From a checkpoint of a small mixture-of-experts model trained on Wikipedia.
Size: 17 layers, width 128, vocabulary 6619, 6.86M parameters.
Experts: 16 experts in each of 16 layers, 64 squared ReLU neurons an expert, 2 picks a token, a softmax router, 2 empty slots to pick, a shared expert of 128 neurons.
Training: 499M tokens, 7612 steps.
Below are experts of layer 11 (counted from 0) of a mixture-of-experts language model. Rows are named router (the router's row for the expert), up (a neuron's input weights, with its number), down (a neuron's output weights, with its number) and show model dimensions 0-127. Each number is 50 + 12 x the weight over its row's rms, rounded and kept within 0 to 99.
Before each expert's rows: "comes before" lists some tokens at least twice as common just after its tokens as in all text; "comes after" lists some tokens at least twice as common just before its tokens as in all text. This comes from a sample of Wikipedia text that the model never trained on. Tokens count by the router's weight.

# expert 10
comes before: ".", ",", ", ", ")", "\n", "-"
comes after: "1", "2", " ", ",", "8", ", "
router:54 44 61 30 57 46 55 59 44 25 34 54 40 65 75 67 48 37 43 47 50 48 42 19 37 62 57 47 42 62 40 42 53 48 68 62 21 41 40 63 50 48 26 39 46 46 50 73 25 74 44 37 54 36 48 56 43 40 52 42 63 49 69 45 37 58 59 58 45 43 58 29 66 55 67 64 56 27 50 35 73 49 50 59 56 48 47 18 44 60 41 60 44 58 53 49 52 41 65 45 39 62 76 50 43 45 55 56 31 33 46 51 56 56 57 45 64 68 54 46 63 55 35 48 51 52 34 43
up34:65 62 55 54 45 56 65 63 44 47 51 36 42 63 58 46 32 25 66 48 46 76 45 40 53 63 43 52 57 51 69 26 46 58 51 52 43 34 52 56 43 45 40 46 61 52 58 49 69 69 51 44 24 58 37 26 52 38 47 12 45 53 63 74 58 43 41 65 37 39 54 29 57 45 44 54 46 58 67 64 42 45 50 60 40 49 58 50 45 53 50 61 35 69 83 23 37 56 63 61 34 41 68 36 50 48 66 53 49 54 47 57 60 43 45 57 23 65 32 38 48 53 49 38 51 48 37 57
down34:66 47 60 57 59 66 67 39 62 47 48 48 04 40 64 71 33 37 45 55 36 41 43 37 37 52 43 59 68 50 54 60 61 56 66 34 21 53 39 57 63 36 46 52 47 46 41 56 47 52 93 58 50 53 47 47 51 50 41 48 54 64 29 36 53 46 55 49 36 60 51 57 42 66 61 48 52 58 50 44 53 56 54 49 45 36 56 37 31 49 43 51 56 74 59 38 54 37 58 34 46 51 64 51 60 43 56 51 44 25 35 43 59 53 55 51 45 68 51 57 24 37 61 66 71 30 69 49
up35:44 64 52 50 47 55 49 35 54 32 35 60 45 72 33 59 42 45 25 42 44 53 66 45 45 55 44 51 48 47 69 58 48 54 49 67 18 75 58 51 46 47 55 46 23 79 75 47 56 58 27 56 53 62 36 51 65 32 35 48 45 52 55 43 48 51 26 57 28 64 48 64 41 47 47 37 56 53 63 56 44 43 43 59 63 40 40 48 41 58 34 53 34 47 55 42 47 67 52 61 54 48 39 38 53 38 48 44 63 54 40 55 42 79 43 43 65 48 67 56 61 60 74 34 27 76 60 52
down35:45 40 45 57 51 41 49 34 52 23 40 47 54 57 71 48 57 34 30 47 35 54 36 49 36 34 44 44 37 61 47 41 40 53 48 37 65 45 56 46 42 38 57 77 49 51 53 42 56 55 54 51 48 59 59 54 42 70 62 35 71 61 53 44 39 69 64 62 64 47 73 40 65 71 34 44 74 14 51 54 67 41 35 32 65 30 70 52 50 29 40 56 52 43 69 42 45 40 64 54 53 37 73 47 59 63 53 71 49 37 53 66 51 49 25 42 44 54 42 49 49 47 43 60 58 54 57 72
up36:68 55 56 69 67 58 54 51 61 46 33 50 20 51 53 50 22 32 57 65 52 30 46 58 39 52 48 49 37 38 67 56 50 71 65 68 37 78 36 60 33 64 46 39 60 40 40 67 61 48 43 50 54 32 47 61 61 71 36 44 44 46 71 34 34 42 51 50 42 15 57 58 64 57 58 38 33 57 38 66 60 48 44 49 39 61 45 44 54 55 68 43 40 41 56 43 62 49 66 57 61 44 37 47 65 50 53 42 58 45 65 43 40 48 34 72 46 67 60 43 53 59 38 33 33 46 48 65
down36:47 74 63 46 54 56 49 31 46 83 45 29 52 49 57 53 34 59 43 67 38 50 54 47 68 63 57 48 34 60 47 63 48 48 58 54 67 68 36 36 46 41 78 57 44 44 49 57 42 29 46 41 63 62 49 57 57 51 31 65 34 56 39 58 40 43 52 35 46 43 58 53 60 49 33 35 34 54 48 60 33 41 54 62 47 45 59 75 55 67 70 61 40 25 74 33 52 74 43 38 25 39 48 54 44 59 70 18 43 49 44 58 42 65 48 44 41 42 47 55 45 50 59 65 37 48 43 43
up37:65 29 36 40 48 45 49 61 59 56 70 62 40 53 74 51 45 56 56 54 40 79 36 34 71 42 35 57 72 56 67 52 54 48 52 45 59 51 44 55 61 58 43 29 51 55 49 61 60 43 36 38 27 36 28 50 45 49 36 42 34 43 63 36 69 68 43 64 43 47 40 63 55 44 51 50 57 52 37 55 50 53 52 47 28 46 53 40 49 28 49 49 45 33 54 57 44 35 56 33 56 65 35 76 45 55 54 45 39 53 68 38 37 50 70 67 64 52 65 42 58 43 58 17 31 57 58 76
down37:68 78 43 69 41 38 51 59 46 51 35 55 38 48 49 67 56 48 36 40 52 41 60 49 37 61 60 40 57 61 42 62 48 50 52 46 35 33 37 37 55 40 43 65 70 34 33 48 50 65 66 70 51 58 31 39 57 49 64 36 48 67 40 60 40 59 38 49 36 63 65 49 54 11 59 34 75 64 32 49 57 36 63 26 71 50 53 72 68 61 31 41 53 34 31 28 52 63 41 51 56 38 44 49 60 62 46 53 71 44 57 65 52 65 42 47 57 53 49 47 45 42 50 42 51 38 50 45
up38:48 13 56 54 51 42 59 50 39 41 37 54 50 54 50 36 47 44 29 41 58 44 40 35 41 44 75 38 59 59 45 65 66 50 50 35 64 74 48 54 46 45 36 44 70 53 58 57 52 37 41 75 25 60 67 61 31 43 53 55 47 73 47 53 47 66 31 34 61 51 47 39 65 25 62 48 61 55 59 63 46 33 52 63 45 46 59 55 27 39 47 42 52 73 61 65 51 52 69 43 48 54 46 37 66 61 43 40 79 63 42 43 35 44 50 47 58 28 35 55 69 55 49 50 38 65 43 39
down38:57 28 39 44 60 62 55 66 57 73 44 81 50 40 58 26 42 56 38 47 52 39 41 48 58 49 34 65 33 56 49 67 33 53 55 31 43 47 61 51 36 39 40 41 60 35 48 67 42 41 50 63 44 49 50 51 52 61 58 44 61 74 30 54 50 36 55 29 32 54 38 37 50 42 51 56 47 28 66 69 65 56 56 48 13 35 56 37 48 37 39 48 63 49 66 42 73 61 60 48 68 61 63 48 46 54 48 58 39 56 54 65 36 63 48 52 30 41 47 48 55 41 54 43 77 59 72 54
up39:62 50 46 44 49 54 45 68 36 46 29 47 39 57 49 56 43 61 54 43 55 38 52 23 58 59 71 78 38 63 60 48 50 36 50 39 48 46 49 67 53 69 37 62 41 45 89 65 61 63 58 48 54 49 57 49 42 60 68 50 57 41 40 60 30 30 41 37 58 42 64 41 55 39 52 40 52 50 58 46 30 54 32 47 70 39 68 38 52 66 61 46 48 49 44 50 29 51 48 52 58 52 24 22 45 43 47 57 64 55 36 38 65 53 66 58 59 83 53 37 45 34 36 39 42 63 55 67
down39:39 40 59 44 44 72 40 58 37 42 40 32 61 52 30 55 54 68 41 30 61 42 57 32 47 44 35 35 54 76 38 63 50 30 68 48 28 49 44 51 53 47 52 59 42 52 59 67 61 43 28 56 53 46 32 50 60 26 53 67 79 48 69 53 63 45 44 40 52 66 66 37 60 72 67 33 59 43 51 34 45 53 58 45 49 66 44 54 62 63 53 31 48 49 64 49 17 31 57 46 48 51 59 73 33 38 54 40 53 60 42 37 51 64 61 52 50 58 39 38 64 52 57 70 59 45 52 48
up40:69 23 67 61 49 34 29 35 49 46 52 63 61 53 55 55 59 49 55 55 48 50 51 58 59 56 54 43 41 51 37 38 45 42 61 60 44 57 70 43 54 54 51 66 39 39 66 71 41 61 35 41 45 66 26 47 33 42 23 56 43 41 55 36 62 74 41 58 69 35 80 48 71 53 41 51 58 33 46 51 49 52 39 44 59 33 57 55 37 60 48 49 52 54 63 41 37 53 55 39 61 44 51 50 50 53 46 84 36 74 62 48 61 48 22 72 62 58 54 42 62 56 40 40 28 52 27 45
down40:52 63 47 59 65 58 31 39 41 42 49 37 20 32 42 49 57 31 32 41 55 55 47 42 65 47 53 61 54 45 33 54 44 67 28 50 55 44 30 50 65 63 71 35 71 30 62 44 54 65 53 42 87 73 60 60 54 48 46 36 60 48 30 25 45 33 41 51 59 64 46 55 37 63 70 43 45 40 37 57 48 55 44 56 64 53 51 58 39 57 40 46 56 47 67 48 51 48 67 67 42 60 49 57 32 56 44 53 68 35 43 43 30 35 46 49 57 52 67 55 54 60 59 71 33 67 41 47
up41:63 43 64 39 40 47 34 51 62 49 55 56 44 43 55 39 28 49 43 54 49 41 59 71 38 41 34 64 42 50 67 61 40 56 66 55 56 76 56 53 31 38 55 41 37 60 44 69 67 62 24 65 63 45 50 55 46 45 46 70 51 65 45 43 51 56 36 58 13 47 42 72 43 81 67 40 60 52 40 46 55 37 33 40 39 43 42 42 43 37 41 62 40 53 49 53 32 44 20 57 73 46 74 49 49 40 51 42 61 40 49 41 38 59 65 67 50 44 72 34 45 46 33 53 45 44 49 56
down41:46 60 50 36 58 60 45 64 48 42 46 44 54 62 36 57 67 44 37 36 56 51 43 36 38 46 79 48 50 63 54 18 50 45 48 72 50 26 37 68 55 42 51 57 45 35 50 59 47 56 38 63 56 61 38 55 73 63 50 61 63 47 43 70 46 54 36 30 48 81 39 67 27 57 44 57 49 58 41 48 51 43 45 61 61 41 38 51 58 51 56 59 43 58 45 55 30 59 68 72 62 55 43 34 53 36 53 52 41 33 46 43 37 66 45 43 63 64 40 46 61 52 20 66 66 46 30 23

# expert 0
comes before: "1", "2", "| ", "-", "|", "- "
comes after: " |", "\n", ")", ", ", " |  |", " in "
router:44 52 27 53 55 68 49 65 30 53 55 67 58 33 57 55 66 39 34 60 50 32 44 54 48 35 54 59 58 52 58 44 46 56 45 51 35 44 57 60 40 58 48 36 52 33 61 54 47 38 53 39 46 44 53 57 35 49 96 53 56 70 42 64 50 55 66 48 29 50 37 30 46 35 37 58 53 27 46 41 56 64 53 53 72 57 56 66 60 40 54 55 38 41 48 48 55 25 67 43 60 45 80 52 48 47 30 51 68 31 40 21 62 46 59 31 54 53 57 61 38 63 32 34 54 48 51 59
up34:57 42 38 69 32 49 50 36 53 62 45 63 51 62 51 34 41 39 59 49 60 44 59 50 49 47 52 48 57 71 51 48 45 69 37 47 60 36 33 34 62 49 44 40 52 40 50 39 55 38 58 29 59 41 69 53 39 62 61 70 59 87 28 68 60 60 50 52 59 49 29 44 45 44 62 19 46 31 46 44 52 48 40 35 67 71 55 69 58 60 51 44 44 58 79 58 27 48 53 62 42 63 37 64 45 42 39 66 44 25 56 52 63 40 46 38 46 67 59 49 43 56 40 55 44 33 41 74
down34:58 54 31 41 52 63 47 31 39 38 54 45 41 49 72 40 56 71 62 38 60 61 47 65 45 72 51 31 60 27 26 63 55 51 63 60 58 60 50 40 56 49 43 22 54 52 44 45 26 55 48 27 39 38 24 48 59 40 60 35 54 73 61 59 59 67 44 38 37 26 59 46 40 34 58 58 44 32 49 64 50 61 70 42 42 64 61 36 61 36 46 43 61 52 65 67 55 67 51 58 58 58 43 40 60 50 53 65 65 40 42 74 46 46 43 50 57 45 52 62 69 45 47 46 42 29 38 38
up35:54 46 66 29 32 56 27 43 48 62 68 55 66 63 40 53 52 43 44 44 64 36 47 52 40 60 48 53 45 59 60 64 63 40 63 61 27 58 62 65 31 39 78 48 59 47 57 49 45 39 42 48 57 32 53 49 39 58 50 37 46 63 37 32 46 27 46 33 62 43 48 46 70 53 37 46 53 46 59 52 48 62 49 58 64 36 44 50 46 43 38 32 48 30 39 24 56 23 57 59 37 33 46 44 38 51 70 45 55 55 74 56 63 40 53 47 73 57 58 65 73 51 50 75 66 53 45 73
down35:49 60 49 55 49 52 52 43 59 49 46 64 37 35 43 56 66 62 53 49 51 52 45 61 38 44 41 53 64 52 41 53 38 38 44 42 48 26 71 50 62 39 35 49 35 44 71 28 61 75 59 49 44 50 53 46 47 90 26 40 61 42 44 74 38 53 50 55 48 56 39 26 48 57 35 57 45 42 64 48 52 51 52 43 44 51 16 51 43 69 45 34 59 38 82 55 40 52 67 47 53 42 42 68 48 69 68 76 59 63 35 59 52 54 49 65 29 42 39 50 39 52 68 34 49 49 53 36
up36:73 27 15 56 44 60 54 54 55 40 34 73 54 69 58 63 35 22 64 32 44 45 50 52 58 50 45 57 53 58 67 35 67 67 44 63 60 62 55 58 66 63 35 23 49 58 42 46 44 39 53 25 55 52 54 52 55 62 55 53 49 40 45 78 48 65 55 73 54 61 60 37 36 43 48 31 57 56 43 48 39 45 55 65 67 52 48 53 31 42 43 39 51 55 65 49 27 41 46 36 46 49 28 51 43 48 40 45 60 71 42 46 51 47 51 45 67 46 48 59 39 44 40 58 34 65 72 58
down36:42 68 46 34 47 65 59 58 52 63 49 50 62 42 41 39 52 63 47 45 51 44 63 68 53 40 42 44 63 30 29 65 61 30 32 45 49 70 40 50 43 50 47 35 52 37 88 55 39 55 51 56 36 50 47 49 66 57 70 42 45 30 45 54 55 62 79 60 50 60 49 33 69 47 44 76 69 43 64 21 43 59 37 47 58 55 52 57 55 13 36 54 37 53 40 44 28 40 34 49 60 51 63 56 49 65 37 63 50 36 66 45 50 43 56 37 51 47 42 65 34 46 45 61 53 60 53 50
up37:58 43 26 44 44 67 41 36 32 37 60 41 84 49 57 51 39 42 71 60 45 59 52 58 68 32 73 57 49 50 72 81 54 54 51 51 54 51 61 43 50 45 52 59 48 22 47 49 46 44 62 48 43 69 60 27 44 51 73 48 44 48 42 50 45 70 54 41 38 45 41 35 46 47 37 66 49 47 51 67 81 60 54 53 50 30 42 58 45 35 57 39 43 48 55 50 51 61 64 39 41 53 50 42 75 67 48 56 65 35 35 44 37 43 46 50 41 34 45 44 16 58 38 51 59 63 45 46
down37:81 43 39 34 55 47 50 58 61 59 40 43 45 46 62 23 45 37 63 65 29 53 39 55 50 42 38 51 25 52 65 65 40 46 50 36 54 40 42 56 55 45 53 29 38 52 37 38 83 35 60 53 52 54 43 64 53 65 52 65 59 48 39 53 25 63 51 36 45 61 63 64 50 66 52 64 56 53 57 60 56 57 47 45 43 59 34 44 68 42 38 42 38 38 46 63 65 54 39 45 60 64 47 57 41 51 59 40 47 69 44 31 58 44 59 72 62 64 33 48 42 39 57 19 74 35 66 41
up38:66 40 40 60 63 46 48 73 46 60 55 53 75 68 45 47 63 43 52 41 41 33 53 41 70 43 44 58 43 49 64 66 45 59 50 64 71 53 37 70 60 64 30 71 68 50 38 43 47 56 45 44 55 44 50 25 41 51 52 41 25 44 42 44 45 56 47 66 49 43 43 42 43 38 55 61 56 38 45 53 49 50 42 45 54 55 36 47 62 33 49 10 52 42 52 33 53 63 72 55 62 47 57 35 49 65 67 60 68 48 55 69 36 16 60 35 66 45 60 44 37 63 27 51 61 53 36 42
down38:68 51 43 58 51 27 75 49 41 56 52 32 56 57 38 56 74 52 78 60 38 35 47 26 41 57 39 55 35 59 41 56 66 49 44 55 50 36 48 40 49 70 70 60 49 45 48 47 57 39 36 48 49 25 66 60 48 41 44 50 65 38 44 34 62 50 47 49 39 33 39 35 34 60 55 50 61 30 66 48 51 44 39 54 61 70 63 59 56 59 68 46 49 38 58 44 52 48 58 72 47 62 62 36 59 42 38 43 29 56 30 52 43 66 57 50 53 52 68 77 24 25 56 61 41 50 39 63
up39:50 53 40 46 62 39 23 38 46 38 56 51 59 75 39 79 61 35 60 44 37 63 44 38 46 38 44 50 45 42 63 50 56 62 37 66 62 58 56 38 44 47 51 27 41 39 66 63 34 33 51 50 58 53 28 45 33 55 22 40 51 63 54 68 69 72 42 67 48 40 60 48 49 58 41 42 38 52 49 72 64 56 62 54 55 37 40 61 56 61 69 46 43 50 64 56 45 55 50 47 47 55 37 19 62 55 58 57 67 59 35 33 29 45 52 44 31 71 60 62 39 43 55 44 51 49 79 49
down39:37 56 66 59 53 18 47 37 50 57 52 53 64 50 40 53 65 56 58 36 66 44 46 47 50 68 61 18 36 33 67 53 62 50 60 50 34 49 56 39 60 57 38 49 46 79 43 57 64 59 55 56 40 46 70 60 33 49 47 37 32 49 51 45 65 27 59 32 59 35 46 55 53 39 44 39 33 47 59 55 44 36 36 49 65 68 72 47 43 38 34 45 68 72 55 58 44 42 50 36 47 69 68 41 47 48 56 51 67 84 35 51 45 36 49 55 74 55 57 34 37 46 47 52 47 48 29 55
up40:41 39 47 44 60 55 69 50 49 49 57 49 51 64 46 68 42 40 44 28 63 66 50 65 37 40 42 46 25 68 52 69 67 48 57 39 69 48 64 46 35 46 52 35 39 64 46 52 49 60 40 33 48 67 48 51 40 47 46 37 57 53 79 53 37 60 42 49 39 49 48 48 25 58 21 42 63 52 69 58 51 64 54 36 54 27 49 46 43 69 33 43 67 67 58 35 74 56 55 61 43 50 17 44 52 44 64 38 77 62 61 40 62 66 52 38 54 45 64 70 37 51 48 40 42 48 57 46
down40:81 44 53 49 64 55 51 41 43 33 45 49 42 57 44 49 58 41 52 20 39 54 44 76 43 57 41 32 39 67 57 49 66 63 46 66 39 71 39 53 42 53 19 56 53 65 53 53 49 34 50 38 53 72 58 45 72 27 65 55 73 51 37 33 49 57 57 52 63 58 53 62 50 48 58 50 45 66 39 49 35 40 38 53 45 60 50 40 44 33 43 52 64 41 76 51 46 41 55 45 69 14 49 48 74 63 35 49 58 64 40 57 41 43 75 57 49 52 31 48 40 39 44 44 53 44 53 51
up41:51 40 25 53 46 27 53 63 51 55 64 53 74 60 47 62 31 35 45 53 59 45 59 42 72 50 55 31 41 57 52 54 57 40 65 48 56 53 51 61 50 67 52 30 39 60 49 46 49 57 58 45 45 73 65 28 40 40 68 50 44 55 62 62 62 43 70 64 56 55 45 58 56 56 30 35 62 60 60 31 71 39 71 38 36 32 57 45 53 50 54 46 62 53 51 43 61 59 53 62 43 79 28 36 41 44 67 43 45 23 50 38 42 39 62 58 37 58 86 41 35 61 44 38 58 42 45 49
down41:43 45 55 40 61 42 56 40 56 61 31 30 54 51 53 30 59 38 49 33 79 66 49 56 67 76 55 69 59 45 68 33 31 47 77 28 60 52 59 45 42 53 46 50 49 32 50 52 42 37 48 49 49 53 66 66 47 40 52 52 38 39 57 46 46 41 60 47 43 63 45 64 52 45 33 62 56 67 54 69 49 57 30 44 46 38 42 56 58 32 67 47 33 45 58 56 42 43 54 59 47 41 58 54 41 47 45 29 68 44 49 54 21 57 63 55 39 49 63 30 25 73 33 56 46 60 84 56

# expert 15
comes before: " | ", " |", ".", "0", "–", "2"
comes after: " | ", "| ", ".", "2", "0", ") | "
router:53 38 47 49 54 60 57 56 38 34 38 37 63 61 49 60 56 47 51 50 55 41 63 52 29 38 41 48 69 35 40 59 50 35 45 50 75 52 53 66 54 49 46 49 56 27 42 51 25 63 65 55 48 44 67 56 52 61 47 54 51 58 57 55 33 34 71 49 21 55 62 48 46 52 52 51 48 71 59 38 44 70 56 52 43 61 48 53 59 45 28 58 57 63 52 52 38 90 65 55 16 46 55 35 40 41 34 66 45 58 35 53 60 60 52 36 40 54 62 55 58 41 38 61 53 36 24 82
up34:55 52 52 59 48 31 48 37 57 69 33 54 41 39 59 58 13 60 45 52 49 51 34 69 58 52 46 31 43 47 38 60 48 49 51 62 43 68 48 46 60 55 37 57 46 40 63 51 74 32 63 52 74 53 33 21 58 61 42 48 53 47 52 79 52 60 41 43 39 43 32 54 34 31 43 60 52 49 32 52 26 58 67 47 55 36 51 56 46 39 44 48 64 69 36 46 46 71 67 60 34 51 64 83 49 36 45 58 61 60 46 30 51 44 69 41 52 47 79 52 44 51 50 55 46 42 50 49
down34:53 48 52 42 48 46 61 55 44 40 47 53 75 54 59 63 49 63 56 61 52 35 64 62 51 21 40 59 42 43 61 58 69 58 36 33 53 61 42 74 51 36 52 58 33 49 60 45 46 49 53 56 74 32 65 53 47 47 27 58 69 50 54 73 30 50 42 36 55 33 75 44 35 51 37 74 41 41 39 31 64 59 23 59 62 26 35 40 28 60 49 46 38 52 53 45 56 31 26 65 64 45 56 43 55 50 63 71 66 54 44 53 54 57 40 42 43 58 43 57 50 53 56 60 43 32 37 53
up35:52 50 66 56 48 44 43 40 32 39 44 57 49 52 59 30 42 37 55 68 76 39 50 34 47 42 68 43 25 58 35 47 42 56 71 46 47 49 43 66 49 49 63 42 47 53 26 49 55 55 54 52 26 47 71 38 53 55 48 64 58 37 48 50 56 58 82 56 58 60 51 51 61 42 53 42 20 53 41 32 57 37 58 39 57 46 52 35 70 58 54 67 32 27 66 43 44 71 54 66 45 61 49 58 38 37 33 47 50 65 56 67 72 53 61 53 57 63 59 32 53 51 49 60 18 29 57 46
down35:49 34 35 69 57 60 51 37 50 52 62 35 35 59 60 47 65 68 67 45 47 32 48 44 48 43 51 34 56 50 41 79 36 34 22 48 59 40 47 35 54 53 39 59 69 68 31 69 63 55 48 51 35 40 47 53 73 44 45 43 56 42 53 24 58 52 34 31 56 67 40 41 41 36 40 50 53 65 39 50 50 54 57 48 79 41 52 56 34 63 44 51 58 51 59 41 65 48 44 44 42 49 66 70 52 64 45 78 37 54 36 57 32 57 49 44 62 45 44 47 58 69 83 43 56 37 54 37
up36:39 51 51 40 67 57 64 38 55 42 42 64 63 83 38 52 45 28 61 54 75 44 49 39 43 56 38 44 53 52 58 54 58 49 44 57 27 36 28 53 70 56 51 48 38 56 60 40 55 57 57 45 41 27 42 40 62 48 39 40 78 56 69 39 33 52 50 70 54 47 65 41 33 46 71 33 55 56 42 42 35 37 70 61 52 59 68 67 23 57 51 55 57 32 55 45 68 59 57 46 47 57 38 27 56 59 43 59 53 33 53 48 35 31 48 31 36 59 66 47 38 37 54 52 61 59 43 69
down36:33 64 52 67 57 58 55 46 63 56 51 47 61 44 63 44 46 52 53 46 38 65 50 50 50 52 51 56 50 52 45 58 51 61 58 33 44 68 47 62 39 39 18 56 31 42 41 45 37 50 66 37 67 47 59 30 53 61 49 36 37 21 34 54 38 46 37 33 60 42 48 52 57 38 49 50 51 55 58 64 67 46 52 58 48 39 49 55 42 74 43 65 69 60 41 79 69 56 61 30 65 43 65 76 39 62 37 50 23 34 43 40 64 45 51 37 20 45 52 31 78 41 59 48 61 54 53 58
up37:53 49 49 47 59 59 34 48 51 39 78 36 59 40 61 35 50 60 45 52 44 64 51 33 53 47 34 23 42 58 47 72 55 60 47 60 50 34 58 58 55 35 44 43 47 53 56 64 31 65 47 40 63 40 75 46 63 47 50 38 68 50 59 66 46 34 36 47 47 44 40 67 59 49 21 59 55 53 45 86 48 42 45 49 41 54 55 56 46 20 57 49 32 53 47 57 32 58 56 60 45 52 50 69 47 42 32 39 77 37 34 51 66 60 50 72 44 49 52 56 60 48 34 47 44 54 12 59
down37:45 50 42 41 24 62 41 39 54 49 76 51 60 52 44 57 46 38 49 46 43 43 52 36 58 51 37 36 46 42 61 49 30 48 38 54 51 38 65 48 44 53 68 49 49 56 41 53 62 27 46 63 53 59 44 58 68 49 59 57 60 58 56 52 47 56 37 54 73 47 21 60 34 33 70 51 57 49 45 43 48 26 60 57 68 26 50 47 40 39 69 54 61 53 51 52 36 62 31 83 39 52 41 60 56 63 50 46 51 39 64 73 69 50 63 39 19 27 70 55 36 59 65 60 60 28 44 54
up38:39 69 31 36 70 56 28 43 30 55 51 59 65 35 27 55 47 56 53 53 31 56 58 56 37 53 47 57 32 57 50 71 75 37 53 65 54 44 63 42 61 23 48 62 43 41 69 50 34 50 48 51 54 54 57 76 42 54 41 62 50 52 51 56 58 49 57 55 66 50 45 33 26 46 59 54 35 47 68 55 34 45 54 40 55 50 55 20 53 58 66 56 41 58 50 37 28 62 52 43 68 53 57 45 39 22 53 56 53 57 46 46 71 51 50 59 50 46 44 52 37 49 11 35 47 43 37 69
down38:49 48 58 55 60 47 64 41 61 59 41 70 50 35 58 49 69 52 47 51 52 40 46 36 45 41 29 63 47 39 58 27 54 50 54 48 41 48 63 49 51 71 56 62 41 38 45 33 59 39 43 74 51 49 48 53 71 41 19 67 39 64 58 57 48 49 69 13 47 57 46 35 51 88 47 47 54 58 56 41 58 53 26 39 36 44 43 61 46 27 35 57 37 53 58 61 48 55 33 29 47 60 54 58 34 42 46 29 52 62 52 53 73 61 43 72 37 47 57 66 58 33 61 57 53 51 64 56
up39:59 45 50 60 36 74 51 52 38 41 54 53 56 49 61 37 44 64 35 64 63 69 38 56 38 59 75 39 50 44 45 50 42 31 65 44 54 54 75 49 53 37 57 62 47 42 63 59 37 63 51 61 47 57 39 60 27 55 38 49 67 39 48 31 30 66 60 50 53 68 40 49 55 44 51 38 66 41 50 53 55 58 58 21 38 57 46 69 60 61 40 56 40 30 47 59 26 63 46 75 44 36 42 43 26 33 68 75 54 40 46 58 52 61 57 62 38 38 39 60 59 49 64 32 37 48 29 33
down39:67 37 63 58 54 65 55 51 53 47 43 44 55 78 55 61 25 44 62 37 53 50 46 69 44 43 48 53 58 62 51 36 47 41 44 43 64 53 46 62 46 48 41 47 36 50 39 49 29 25 65 64 64 55 56 53 60 60 22 37 75 58 54 40 33 43 84 48 51 57 52 40 38 50 54 47 41 59 63 57 42 38 64 53 33 57 58 55 57 58 50 75 48 69 72 30 53 53 43 48 49 49 32 53 66 58 48 52 44 46 64 27 26 35 67 26 42 38 58 38 43 39 64 59 47 22 48 55
up40:57 47 52 48 50 71 41 56 56 46 63 36 55 37 45 67 64 42 43 52 57 57 48 61 79 58 23 52 25 54 31 75 66 38 48 37 48 37 70 49 57 44 66 25 44 31 53 58 59 69 67 68 59 40 56 56 56 41 52 38 60 65 50 42 50 61 61 61 49 18 31 71 53 27 47 53 53 38 49 45 59 65 35 48 52 57 47 55 45 59 59 43 34 40 71 64 47 57 32 54 36 36 51 53 33 23 43 37 49 55 57 42 56 50 51 52 35 73 50 52 43 40 55 46 57 45 35 67
down40:65 54 45 60 49 17 49 35 51 56 53 47 49 49 57 56 47 54 36 28 53 61 65 49 17 30 56 51 33 44 42 56 44 38 61 64 54 37 52 52 47 36 69 58 53 41 57 55 50 53 67 42 41 43 34 64 74 58 51 51 51 50 68 47 59 36 75 62 59 55 35 57 61 56 75 59 49 55 47 69 55 63 76 41 23 52 43 25 47 59 59 37 53 32 46 34 59 44 45 39 45 61 59 23 63 40 51 62 75 36 51 34 52 66 53 41 54 47 35 46 34 44 57 56 42 56 66 40
up41:41 28 55 53 28 64 40 41 39 50 37 55 77 56 34 50 60 42 48 29 46 67 43 52 47 32 71 56 55 50 56 62 52 45 30 42 49 53 48 58 47 51 38 44 46 58 81 40 23 37 64 49 39 41 54 73 61 56 40 26 67 45 25 60 60 72 55 65 54 53 63 70 39 47 38 31 57 51 60 38 47 57 67 51 65 57 52 27 52 41 30 52 53 30 48 46 50 45 44 56 51 64 60 37 66 71 47 44 45 70 36 64 39 71 42 48 60 37 49 47 43 49 58 35 51 46 54 66
down41:40 55 74 29 55 42 49 56 50 56 47 66 40 54 63 58 54 57 33 63 52 52 36 60 50 47 53 45 65 34 47 38 54 63 59 50 59 45 57 60 27 41 55 60 33 43 29 59 62 45 64 48 54 58 43 64 38 46 39 60 67 64 63 56 48 58 51 27 57 37 47 66 53 74 75 60 30 30 54 36 32 50 27 42 37 58 49 40 61 51 56 70 48 72 58 51 43 52 43 46 44 30 54 62 55 23 34 61 63 60 75 50 54 28 50 29 69 49 47 39 22 44 44 56 37 48 40 65